From a checkpoint of a small mixture-of-experts model trained on Wikipedia.
Size: 11 layers, width 192, vocabulary 15148, 64.1M parameters.
Below are experts of layer 5 (counted from 0) of a mixture-of-experts language model. Rows are named router (the router's row for the expert), up (a neuron's input weights, with its number), down (a neuron's output weights, with its number) and show model dimensions 0-191. Each number is 128 + 32 x the weight over its row's rms, rounded and kept within 0 to 255. Numbers have three digits each.
After each expert's rows: "gets" lists some tokens that make up at least twice as much of what it gets as of all text; "comes after" lists some tokens at least twice as common just before its tokens as in all text. This comes from a sample of Wikipedia text that the model never trained on. Tokens count by the router's weight.

# expert 25
router:078176104091088176140115072174134184144108144069095201114109151098083131084087137077115130138113159106118084141100167118132091119242154076090167122157132168134134115040144144159136117190048108163086158156075123127140090123107153117114152103119077093105150152110111122098126090117134107156152065121107153119110173217125118115163115081112070119070113151082143158110142115124158113131164071130129096129119188146128191115129145157138141130159126075112141118133112164115172104140153138162203145104137103140080119134119121120136188126147127088102136151093169134133069101142094111141
up45:170149157160151122189129126116148099165084070133179171159072075171189117086107145122130109128119127162155096119166165162118141162122107129048117171104123081114099145143100108128145119079146067120181148085166150141078067120105089108136166137105122148136127087154161097136118132112145139171150155213159160098145142132167145158148117192132091114151151167149137123122083124127153093126153120181144109158122157115114140127065126089032105123138174119172163138125142146112151182095119123102140119050116095086116086086150167135094102125110180100127120091092121098214117176100162213152
down45:132151122118147122160094116101101156134146158158165112112114150140152158062107134086139129087184166158116113128122152088183187144126158091057083121136145183161152178114144152173127096126068165092149172112173125145153107184109142069142112129141080178142112126108121124105166134110139210182097107140169174110091148153138091142156144158100106092168170143121100157146125174152172132182163117087154079147058150155142151103125137173129112081168140099120146121084096116151066147119168078158090059156117071097175136140121187187139147104171131048166109110164179111127086139154106096131
gets: " a", " he", " A", " He", " =", "A"
comes after: " is", ".", " as", ",", " with", ")"

# expert 13
router:062126167174116092130094161142111128101158096117170086084163113110097145135057101130106120181113158126175117086066144144147117149187133128098103071129063107169126149070088154152128153165098150123179124139133138153153149075103108184080075174150099133151116118146087080138094125190117114130188097083068151145130153079157149137179082117143115088113119088112057134130147138146110072161162111061125093096120092099154188126188113111150144172119055115183138076170157117087126146144050106144159153107141141149140097133131124149165106096147155095116085140122135120096082146115093096153
up0:162176169165124151160133115219132140131096186089118146161205126156190177063138125155084150103092123142171107053114192147110150100145141131065121093119066134129105109106123073078157146150143104197096079137127129152092100124183134113132172182134126129136123086097112158121111130192106107190131108136116117097152109148130067112119079134126143113206118112159163159186118151153091145083167189167108120143119128052083115101114127125111089115106112084128164169147155130127143151190142095120106059123163093107108108156147144115150141142115116167063144153131080116133094143100099089138
down0:077152163063096191113185155114186099149146120179194127155149090083124123101156121120167089044129152126154177137136112149075145104108155098093049105149092150164137137103159106118126183169112132078125134134163125148155107151064116105088149099106105146098170110106098092141106108094129111115155121115191109136135144169167098181106140157130152141119095081168084075119125103116135087124152108048129172130125135150149119135164139153098119213096185164113118095106133199157137114115147061100110142147074100080116113131058092079103161094117178111108146141096067124141120093111144140167
gets: " which", " that", " first", " who", " one", " all"
comes after: " the", " a", ",", " in", " The", " as"

# expert 31
router:104110089168115162171096102161151106122087139114064167131094117131114108109095108059097086106117078113113093194152131141080144113102178152096128120189128188150050101084128107121105151141149103133139057146132145130146088071115237148157128075126121108159129153215117136140121114132122121113178094149177150116150112151112136114159120125096125070084149122118112193098132132190133130123119146149089155121139091068156152159151189159114117080122126118164116099091173129146156075096173153113107143117234086105104147146150109065131167097126114141149119166142105112101064120092109160152
up0:083126140072101139191095172176124227097130187144128161105144137135129157125146087147099119144142111121152103035109113053092116152119145120112119118107123126130137114122083077126126147076142124159088106120114090119147172137106078127109087160170089104099127157130153130173159157071113145147175194161104151177161186121184099151143123120144180146086135146088132075136156162112140120169153073062142088125140097117129114141116143078092102185126099063119109141156129129154148213144147156176138162139103105112112125096117070151115107121111122186157134155126179207116149100162083082177
down0:113100166118105164117098169135099150114167185119078148145089155159049133084151115174028079146119086119161106141131100129112168063147113168170134140096126135161120130132134106094133160120133139117128100075108115129092107090066099119170157114108155115161085160117114163179131117113068144215111139123094154165142185110107140150170108104142126136094111123135103144113081107121148113175107113078181108143161073150184158128114201112124155163147067070122170097139187145125108205177109102138122114135092129151174077062122131070098106143105076133119142130145139101175190120172129096148
gets: " B", " P", " D", " S", " T", " K"
comes after: "-", " \"", " (", ":", "=", " by"

# expert 17
router:091140189144139120198169145111163104102142104085117138141135126135121172109186154089131159113161118124081148163059099140120116145135130162112091104080086115152184083147096175117124111113097147153120166104171143113179093067096121153176127163174155153156118144177097140059079102195113151158139139105072156112105106098114200134104090149144070139136094089166118077130129133187170100148163165114098167125166138112092042129098169185140123110143136171163124100142130117164096130129107174133065139131144114162130157179143099130117168089122111104065121130180144144097145216161114189138
up0:115127159186089165079138095163208171151155148107116117096161107166119118124145099086102118169120139086174105143145140162130150129105129098139142139159109159136173187086108132070231132139175109191127078120139167095118107137175121155109113125176126143164099074117118099123103122111152143149134107094144102121137162102099093185126116165079068139125169118155139184187088072050159136167072112077121106119123136122181128145169113139089056124106151126120086119140122111102129171193099124069096123094117182109142113087127198137173168174110151140075145094095191156102130123129151129096
down0:166125126135122148121117117098088168167160097150126159140120117142148117144148184121189063152137085135154154146170118153166127181150123127130072142164086085183125120119114100153139142098102081158116082094116087097111149126088142073112099156169107205093141146145099062089189160139146127070149124048103107137142109142143115127114159115118079135174080119105108060091131141083073143182129125148098199109172084134100148122112139126108098067196094145118132117124193194175142146097103142167124152065114028164114073150124068150098104165141117126150133101108104094124094121106109145114
gets: "-", " New", " up", " out", " South", " work"
comes after: " the", " a", " his", "'s", " and", " to"

# expert 15
router:052137115112080150136174115157165166152111129162138126123102071162115138126094097104126144160194157153113187115136131148112074185141171197064098111164095067087109116189134094154115123146159099132110095112206105122153110163101056081104129125114092124154112096112154117119085133182184100086119131100089102104091179122139120144170155128080104141139146104141113050140135143111094110127115132117126122152105087115140149110160147176149169099132121088189114101111177098140163109170163080143123152165134176086077112109079152158164146089056137162147222121098125131092092132074104103111
up10:135173132140171094090070119121224126158135112056121113144122139090157203109117110171070131197133107120104159113201096105143144114156102165129107169120166145092136131163138176131150155117105138191164094130105164130120123192083126195133068061146131149170079235110095110156135090147150198155119177107132174203087113150105169129112145144170101146097159139123102123094120101091139124128134100090152120173166162117114119096104129146116107181142097109161120088093100161087153094159123113091133137151165111104104107170128084096096103120164161111092111092127156150181134109101099132133
down10:096101134106123201180220115122048145087148137161169131135144136138124058100164160118200152090132137149134150190093138079150085113107176082115166120135138122156166103130107085159119104155143129153135154110180132112131142075187104099111188187143098101088125079110130123139145134094079064129187094144087112079144157123097117114154146124111132114129134143140154075174140191152180155125110095135113156104136090110155142117103131092096144125131173115100167180173184103099143150070109130180135144087092115164190161144083129179208159091070122137148137141165137130104109149156098154135
gets: " the", " The", "'s", " his", " an", "The"
comes after: " of", " in", " to", " for", " on", "."

# expert 11
router:083144073098123140144134138107127135163105119151163144112084191130139127094092109143078128117187141138164120173112148154106185160146112158162140053098114142167092145157114171102138064123147055160162132181132072121171093141107097114085149131122171113108144188128129155142083138115192151147169098124147073122112089200094104152126105153116124103116122113140119120115130126139167175101164172162121129160112134065126071179139113140174116132129092116089117105104104102088094153161179168112140065116150077097182136083090170163147201199142114080112088065068115127170127145152075146079
up10:162188097103171116151137146099079150100108152152130156088220099099160140064083157143097108078078129105210152165094119111090154142167126101158133107078123118111134076129179163166158130138165090175106125093124111129135139103187129115147140145093136133143153138187146076144089166122117114185104126192089116124156106139096146121154111129103070123084078150143124145173163182165073088094177090154149194109153136130097141177144134121065074145147121089154129147076137165210122182108167140146170156081053129142120139141150110154176134158121077134140099111129153094106087118118112115136
down10:112155149135115171116126090097135162116169089108143157101108114173117139124154144143090149109135174115139130097155189024173136127100111071167168125127191150103108169070132182159082158141152136166117089103109080122136124116100117095129079124126145090079106161126113169113092082110128084131101136100113147105101139122109074143157146128208165127179172100096163096074124126115160202120037123135123127094077147166111086109101130097137148137104096106082174165119181133146135113150104047152125133137159154196182115154145137174143125096166108032071121124157135163151099167106118118131
gets: "\n", " (", " \"", "==", "===", " '"
comes after: "\n", " |", ".", ")", "==", " ="

# expert 14
router:131130108156088093146147141165057137113144088096090137109119188190133048108161135113164143139158136153124140148162115135165091141135122117117087186145082133186139135113153154117123104148133087173110114108166170117142108075108161109131173145169139078170175090166095083100142105137103134153129099123121162137163109115181170095124118096156138090132089203112112155101203145116161112147135116163152104138088103104059153143134134113070164125142068149086088087165151106105171100083139075176119154086135102170144187106098068132141175158173157095096132172085086073100095071073081121144
up0:119123124171159188141149113143082158212118132181132101145108118159152125176140093159147125107108190174092145117138170034173104098165113098164178123139140146128148131135097139111076126125117100107114119163106127055088126153158116131141145129129133128147099170122140122053150147139160103142175146078132182106163119148173120097094079091169090160084143112134168148136190146142057084170101157106110160169058139120141123112215106113110113069147135144097118166157149120147143101176055059132079142198167086141058122119146148166132101131105134115127128102136159158082157112116089162126
down0:129087093125127100124102136125109133075103147123164142073078150083082227106095128110155114094135080093154171131130085150154159082145134062096041137038114163125204139146203150178134127088105131162148135134081157183121115184151135135153106148104148149150125065104116115095118134165099145166144101143164082154130154098092093124137110128110125143112104122110139131145122110137126175180181116164163121078162140160120127115099119165091147161047125124153145170091147157090178128124170175094177083074134100167213166108096084095133142169137157131127107117092115135120112151087128100144
gets: " 1", " 0", " 2", " 3", " 4", " 6"
comes after: " |", "–", ";", "|", " (", ":"

# expert 28
router:122185140170109149197095110085153157167147089166195132185071153166113196144092100189141150073118218095166180143118137093149145119093169059110124186114147106126166139156084130124157177108099118134111165105131140114101163119084157154131129092126138160156158135118074160198166146111145073140136084100171114144094146151122079170110112124155148128147119100151127162124114125126125171104135097074094103126088106185098138161158130113078116146115146143093140127061090127109106118152191188076170109122126078097064165110098149166108093112171098094094141161106080104137132143169116127098
up0:187172098144126171144143127091171151092112175097161104183127107127139131144146106131138141206131086155071148158164107068150108090111142102122172123168089135120164197110150094145151156071101181050092140080181088134168109108052162124107114111108109117174089116162142176138127202174168083141155132127145123144112105145101155171114135151121077121105133089138125131171075150118140104139098135112110163092155151113096173038082099122144102229101147094105100134145164092100161099100141093101119147122088105131126119115148113092169153144075126098133153157161088163178115128108172075149
down0:094092109133104081141139184168050158136138148151147178099095133116143131135114133111108106088131108132171097131120126204102145128153108188152144122059123094103149096084107142136101126166133115171113113136068201089097169187230100109146151148151137165123166144057127123123140051118107192125089134132130066101148126142153137113138164159130133201194111182094157149129168123073123137045121138140144153133050120137120099191133096159140137081161130168168135098145126187172122091144145131130094129102111165122112164130130155151110065143108107149110186132153176101135144122154126166097
gets: "-", " |", "|", "=", ":", " -"
comes after: "\n", " ", ")", "\n ", " 1", " 2"

# expert 2
router:096169101137109195139170100160121169088155075091062096119092112102134093091120152148127076120127143115130121164155155121139095205142151206081159095158119136112098074112123098091178132167076110156102187096206091093108086043096170144144118123153090096165177154114060172153118077119116138133123102098116176149139190079126153115137097129129105069085096156071115132100137110118152090106132161140138170155125117148094151148152123164121154151168147142102093121149155148123152179142168151198126169116155076123107143088163110064103173147160125098109173116080161121098142157146108137107
up0:075126107114172098157140153126148160145157107106134148154176217219159186085140135113148168121113138130140115113168123110115120127092135164087162141140171116091088151126178168139148156042185085107228142102136135120166127083097134096082109158119132122095166137085160129116142151126080148113136184160111151157098090125117150140139071151090111124165070162139133124112204176174099069119108123166122167121118088100198178131125167147148104163190181115100135091095087106148172112119163119147156115106114096127097122111103071095104138142118121168122111169103099088165174095109085142082
down0:122108155157131153136114170108134117085107138144129129131167128108121078135151179093115121044078118203109056088147128113163155154140092134142170153139095138092091063133158165094135150136134123167156121147135124127126128143079155100112113175127139134138172133159153094113120132124112132041146116127156141104198155041167106126197136111136142153119149143105126044054103133125103159116189185108137119057085137212106115077166171176212138114125194129105095095129157102096096164117168151139160110163139162116095152124159067135172175079125122156136155118101152161133137142147136148096
gets: " ", "ing", " film", "%", " Yes", " development"
comes after: " |", " ", " to", "|", " –", " 1"